Experts of a small language model: 2 picks a token, a variant of Muon for the experts.
Below are experts of layer 6 (counted from 0) of a mixture-of-experts language model. Rows are named gate (a neuron's input weights, with its number), up (a neuron's input weights, with its number) and show model dimensions 0-255. Each number is 500 + 40 x the weight over its row's rms, rounded and kept within 0 to 999. Numbers have three digits each.
Before each expert's rows: "mostly gets" lists some tokens that are sent to it at least half of the time. This comes from a sample of Wikipedia text that the model never trained on.

# expert 6
mostly gets: ")", " c", " f", "†", " Sch", " dis"
gate0:501536516491483518486521437456480536529503471631514522469508537456469515493506476411596452581463529484487468488544547557513516469634568492534481502496486494497510486460587400492495497459504579493475490515467486500558416571539529511536507509457534523451524472519438516537429521544514516535512473509535518469509483505500559533612463413446492530472526558452502496570515501512512482520502535584531537467499452503525543513512472409499480468505539494530519531420551509426584507486512499504548372524509487520538515564483535528516496513469497492555465456468617474539526500505528504605502497532500485500446562449476479505473546448513506534470550472453494489514439540443444503485569485465471472538478489518503473493567522511492487507499504517462427540459495496428463533459489478
up0:485446561488551567532441512463457444449598510525475422588458509533518462550445551506538496528563507496546475534490497513532508532471494478498550514460503447488467484471538478539509536545561502536480472555485540475445536557534483445535480521480567456517508496504556414525468550459474533544520408615413524509507542517543486544512502521475559514554509514516512517555492532450476479422511456565408513505452517507530542457483522512462529563541495432523490449486509491424472497563514441544465482439504492495509562423503480552519497485521506497482469422504459524544473425522531486436414469529499491495436523525479452533479465517511505495561509470508516566503543484452529542466487471508524459464557487541529473566471529527624525540404493548468455435465536507564487556504520470
gate1:464509543564502480480514555544496569520508531459495497525494490486515532515484513476452440507546560500508430405488540513491512478506493462501630486559515503464478554477545503557501473510461482620512453607466528433487578472544510441485524571428526479475483414471571492516519476444425529543457477504541505540511442520475443532498553442538529519473538474489475497425427542498508552532605498494534483525439532464483495472525433522492483495478563541468404528526550497527559469493486458536494552521580575517473495520470564557438499554498543507553487528586525474500436439510557489563476527547502465520450488532486528464526515556543494499557503537598530484497470503557532486492507474496500546447437481492568529444445489503551498525488512465487500513503515467534525498527580522
up1:483547488519475511547510485525516561590528463469440532536463544444575475457527473602480465497502495481478439460464568495549405544473557489481505508469551473432535518473501471495470517443505468510514506495491490456560501526463552472492544488569458493508501516481504491533488482530529442471510493491499567494517463457484523532552487537515461517490535479516531491530529559476480526402495475479502438557458480446537594595523592545443494547486429496425528491567449517504534527519473497489446473478431477536505559555540531609528458469520532456455486521446506609481535498526483536525453488504430388516430475501521498430510462511444583497486485443434488574548465457528482550500515571407487480498502523514466406445486521466456553514450494501503515520520533548486487491526468501
gate2:453559520449515512478448564513455528518461492513533539524483526531585569465501461476491476504506549531496494520477464597460480474552455472470527491448435516534593435529508465501456463598479483509540424520441517561467540440477534518467527526538483503540527528506473510521469416431465540557459514490492425474484513551526505536445488457472420507513500533538551461492506467461453568533462446557517472446500521506491479512517498518507450516548493540443467531526494421462535525520488428490435352464534476549474502415420557538514428487544524452472496519564522475481516575493495526479482517430457457478544448470538461447562526437484528484474504414485483498498505484477511394515533460552526543468515483550452515534486511505503554434515443518515503476478467521451499530569565515
up2:498469469489551581494462445447456436455496534534489525471544436498527485511550533500495376448560503511600389531555492513551536473503446512556474490488552463551498490468485515430488598453548547458434503449493548448480543517533501538489465577531517513459565514536469500516531506536478476548542566495516461504440474472483482506505519487516473489436538573463551455491539518512424436542498506589546382543455495490511496513558482522407544474479498499491514533515506479495487512507499495555459425466522520424515465527515496463496513520599507490499473480508476519487500528456463521522509503473463485487504431487488554474472534529518550457420509442486485570523489450505562534509480511480540478507483428516531473467515480474519392487473510504446444488412599489474528586459534524
gate3:564566561522477506547553492502502499521525521527492461508490499498541482503529498497523531546482547465435473498492465489496441595470525518486461466457506461505506455519499537467469493541552511528499473551543511488489452553472469536534531508506555522495458467537492445478480545472463510535429554423491486457585481566550485485499574493449488549472552511465459501450480555457468470412458534492420508470473458478528576552499506405466468540548513464461500531554470474515463516504450504510472427530530526544510514573484469517491476514505483488495442525560514463554542493518522515488499566480524437537463498475504399489560561476552530422552502513517501505535387466384576515499522461537429455493468599511509479398450603464484436500427446494572587507515523473465527508524500522
up3:510524433478538486530469597469480478506470522458515554516547539577523458517499550512543437539506547482508549505471531532477455540480524559507509528477457528559535548452519526529455514397515545525403530464527570529436519475512499467473501522443441477507514503543523439417464479477544461606534511481472547473510553462532434402546523515478442496518522464461503503477562465453429436435527503560516516550510539478507485511488614514496542559505490501459532506494539528522435528535582565478468496511529443496485430508503508525555453468588497495499591546471493491503543495554509517453456511519552539467535498532443500606599465535486536564549510456516503506465496498521473536516471529538451554446469490485500462476546500463435505554422568497494491488552535509540530527471485447
gate4:476516537505427511552522533402516497511608547493539522445464550534579518488531502446516544503458510469472488443506511561488477499495492517526454561564493503517488485429555437490467515553425537478514513405611455511530488532487496487440496455468560495473527526520546483556516530454551552496575489512521499435503515452494537446504430536492547538513525569488489504435537444518487504464571498490618517527542493612508505564548513500465546528489550516485470518524495536466468506468496520508488416443534501424475484439538502518495529555569478527516576516508433460532510598485527463526494470571463473573488537458479527522473584426499514495531477516553538537456542474515499456450542529509476534473485518442515504506397612483463475478522497450474500478507509469485499468469476533
up4:477486526542506524545472476535527506403456512524500555425475480590463468549489470552559537483538527501487460469542470455552502488439444564554490454491502480514471482569550555469534461556457490476530546490448489475561468524486470523479521530552533503463549481546529521538377438477524451487497546505535537433529546545506518401429542453480585548528488502467480451451492515477541451539508468481492476486542366502494454554452532477502463458487486517485488463475398520456502434547511512570527538549484493489523487526553472465567545490505460551450502396573482512544455486564487515535481472544486486590511535580451563504534495497542531524514465438494506478594482485521505498486518521515490538465441521534535519506465504546521492504568454494552499487479548558471551467553548528
gate5:448460528538560485483684535431529428458512537538501453529557469496510543481530550550508543531573473521450480526460445514475542474500446519467613539498452521594542492471490450546478525499470535510500529537423511501492521518601505521481469474456545477509509563514379543542497516498454510541478549561459505609493527511454460525492424497494507535494491445466456461503514490503468517511502552537505574525524482512538495518508452522568529508525544480600439546516586497495538476473461509529522527504519483452406444450416460503489510567489522516472490538487507496439457494543498510506482506517523471540465523505516451506534489451406513502572460529588436510487476529494550496448504506536501497499456493511421477454500517494515471544426473507501451481489462468469510529458473475
up5:498507500461535538507485457477571487470523501538517515577508539560448468493470446499417456557550553600492440517550453505605515445510620487515444519543562437482549465480578500467516596497466519521519496522477535479555492431487475452432512514523480424533478522512444534472573529515528544542524531503554452496535494507500506544481457499476473574469419542395526583522547457482523506603502518546526525478497453502509486524461505447468447461431516473529522518523499468477502510491477515495512545494517517564483486543482518482564522451476559520515564472541423467485511500472509468530469504528490511513446458465537430523470547438515508558449504396510518514512465483477458471520471542462541547501518477519530539386449462459519460460499446483528494512460480427454443491528456553
gate6:449484525470510426490500554501511541484493481509447471507459502480478520498425478499535447540400523469460550479507469497503505501537472547545568502458543511540493518471519485501481497506481512443518421494484454423532453510478431499497471507469550446485496515457493465470503536513554503460580487514486469390457472542448525498474538565511481523448502472515545534494513515506463451465467560517545416515490527522551512538500478485480505599459575497492471525538456520462445514495462586493479383475559439465533556519515407515478466553503489489507532552450469516455552505425482516456460491539442516440487517532491542554513503487420538461480543485477512583468509503501573448516547499457536532420503517552505497473473453473455576497467418559383553477469447506506592479480582419
up6:502458539511536455480488521549494533560519502509504461528499543496607590495483531466450461493475558541501495464483501588410503450569505578556577573552465441462503529567446476541484506544532497560542546494510514485547447522506486530511453507532481499490550507512558606486469539511528488506529505452523535467484462571539463502506493502486518554492489498543475488508490465525551516503514540496523435552529537540454467570461473547469490514501554500511556504493532468515475493474493471460473532477530553515486494536525509509497491533408498454555432450520398514463477528561500573470519529505545514538484475417511535527464508556454419457529505551461502525556370538474532540496535539451489555510492434453490481389430513414469488543515557518433492427501521501480594519493451475
gate7:437475529503516522431432460532513521485435412493546475549434500526490508517501524485530576565553516575534480479543501468574485538487457484473463492464417488490485525510476522417480503463541522472537457501504416505432437492477543467474413481494479549469568518401475515530467507466410446559540534488507570498520475559505540495447443508503470462455538492499567501520525555534542484447410454419520484462507550532519558534526559562478481456511505549532430500553503491431437438515503476471458549498566515513532506510523540533469511501511487485528549438441508527603506495521485539471507503525441486530486526537479520491587525480536533473494502448543544529554458554526559537576583534500557490500503488534495489454538479455436495479553443512466459516544463515525457466473585445
up7:491533498505530524462520542471542450456457410522406532473444467446560494493545446442486418499509505449552510555531449524489480560478422492525469525469495493487502435495476468513527535467469506530457533532547475570541537452544499488534439517517490526521487563485533512516572467476407519547535493531430539559515489487500498515524461541505477460474454532471528514478511584459468522401495437456484501538578465477545457512548444552497489430561514460526514494493512531434454489496502501507556369547533566498515476509482434536458422574493478522462439529449554500458514520490477490444535483500497507494502476426541461519493455550433524494459532513534524565537598529640496470541499486467486460451461537467521426446499494449491499480538551531477523428503508507464519476503446533
gate8:501485500527592450550504503512496540497511490478523445514530537546528554411492537553499527539545561477470546500496522546488523513507464505488506572440551489493506475487497450515571483548444525560525445482531561410521493439426478512533494509505502457544473563499529445547458579427476488416497487514465557471457501487489489497493513515551476460524526474585470506445447479453463502544491507540459459456520469453458461537518430514493514517515469607492518451474526474567541514487499438491508453502524503497502492511498490516482547522565546464570535473473491468467486506461465566571484462530415563563515575527479473510493402504511493449589513590494577490484480549474456465515513474576530485442514508566501588373441478479468412484474516553444520509506483521535457462482445527
up8:519456521462551475453519492466469505466471560399588427552500431531493541456446512491471486475520506479444551463445448521569458505522491494511528499504509496424503512489533534473524461533490467499498490514483469440454525561507508498497519523430524514519539444436478419542507438417521494466488499526489564467505444530542486551486553508518486489520478482526516513511450544444474545507497498584502510482434463516547454551460499444484510510471412522475534495475536529517470519433480406492456489556520455546505467564508442448556566515487508517510509470512482515566492544471488533524508469509556487482473474501500448479439472569492523514504477492453471530469382527436451507538486471484527549422495599466447547547545499524448624460562552483487473525496348519564541521460474451
gate9:491575501484505509546492574504557464429562523537441561533492509513447440469443461467494437569503491549510482593530491490540556487513527468538499543520544462474494539566548531538417450481424469406491487464495480472506542512562445512488517508566510507545453458551482524509557457500497565535470514502516502408443528530531526454523497476544461544476439454501463515489466434469444521566484519558512513530462501546496450445541544538489475501433505507464473458522455486513559613615503449461552504533517513479513553540436524497570507543521533412505479473463448464509543512488570460510473522475473551495481435482554427483484475547515479521575523539474489573427471465500514461496447477537391456547498538540548507449468525463534452513524501540471478489448500503549488494523504465
up9:453466546488493456525540651585515510450457497454570464508533473544441554527492550518511476503502512511491472412502516496460446449501528416515568443461508557518514489514426539503506486498451505554486490402497487504475496502393485460516489451559536517547539447448522479518498489545452464528469505479521462493531522411531461434502472501500485469536472442563512424471496521464478461605465436521520484526477511536502508475485552480427598474492499460467544478552529468409493467565513500476521492483524513534509495515504459520454462495497534497468586532464484505486549511497520535429485456464472473505547446532482504553576475497386508461573495425503541532470397507509467568530477500489497457491565505532493508512439474504503548489490385516501474489533525477528558477515558485
gate10:533481539537529506510468459610548497458533450527459468533392543527476505513432504532515469573440523554493472478519562514530491509487448487461530502534539519486585524423563487506506553428555461520496506492554509459480474510461548499503418494481571498552540565460505530513503498481483578485439502504429507490465533534497460519468485473489526512536523537501499461531473484554469442489426484515495493494509539453417514495474518456417528486538506485474480534415466450511445487510521471533472469492520530427561495473539457534513443376503537490459552513496501449461580426510486584573493479549420466501447519553494490581534438526527523504441534443536634414522464503505501506471505511487524492569522445550519473498535533476444425554518513576510458474489511528486477517509484506
up10:499436481473525480514484534510457532424422466511526481507408500441469505480459467515539426508422519432567509489468510539403520563495527468475521447504511528491453479515513513507498539497487592491506455418490432514497491490492514508474511547527439523458500497488552485407532493475587543442480436481620528500487545523497446441494491541466478487506493481487513587479459504512520471508481486507544459522554523445575508529470509499588506510498539449434552463482498461526464456438503486456520557458535443488504526484539515499538443487464533493576458512525451504512554470487493458520521535493539530502554530472551479418525473492431471453516523550433475456474411492390484464499548512501423581441499499433547471519513423516555455477425507475469508489495443473419564538491550467
gate11:547486490526461468572515488435495541525556470513479481571486522581519475436455574531543489526499476522499456451508497499565491473462464517443493518521464450467481483538428511496506473522530552448541446483519488501528516579546560509503524485489506507582449463476512468496530491533535516582485478546482429586500386526425507486515499552460448465510540468513527508525484520496446541532510521529454528549514427529469559449503457515536539495503555529476575541556509495540491513469453576481474514536543536528480499453449561425425492539553582529508517568570431475531481527428504573499444465519515515549507396442481482525492535542482557524472508562494594504437502481500498398428510528520462520474544444514482482408499537474477530432491564520474472532461516493464518549552490537
up11:421456478504421510528501529402534569490530491492494484570541488530482511486481496487537509494446551478512503541494466532514509518498480494483495542515475514496564557572470566510492500406511535530507490508488512476523482481526512511516498466474453487429467464425518549432474552501504469420517483467470467455587492556493507442419541519493482492505551510487550540512577494527564481484471475487496566497480548483426511470448468469542458436483482492479545490529504507534458425471471456472503576442423486551445545485524579554488470489508490535410476482484515490472539483562469488556446497496550570497446549545494633518541517544502420458539532521502529401532524504471478466552487507543585495573512450544588514502585558451477461533457547497478479476479503446478528487485601444
gate12:462529495448510472553523484543503509540551481564413483499509497415518452518416451492512512488516496459516521490453491502565620504417468512427559557527490556511554428427556422461527417553496489516447479492574515522545480532482457514488469513450516455520480539519469528534466473407520495522533482538553468546520468528489510499544451514423496587502569397470552433474478512497482528515441537523534531551573463545486553495526577509486563447494563517466472492533517496520512464496456489433525519556580536483451504528523502461476513595553544506605462601520488487496501471492532469522482453499475517562518528477557498548505517465486515490516489549514515570496505518504549500583514497470434519497498503503546469509505495482441519585535468500487566520493501427519481563498454516
up12:550530520461538482542562557466521541563556545530526493496470490485477557480479503515461498520538475479475541517471501492473562532398443511481523536488424538558470578484520482486484469510455604486469546509495515424436506502513490501444462509496522493494476515487500509429504508478522479511563448490483556478465503499495460481500455436420556542481503462488507544441425567437468529470498507487584460481510508485572575481533461497506547547544427509474514478502475480457490480490535582518501533501507411502459469455473453505439494598495533542554548540449530557481504463489497492467429469544445489518458561518449442571549446536447479522565509544528509445499455480537597434537507485465476481552542480540487543439382539534614481489534437492426465535536473506509472457496486497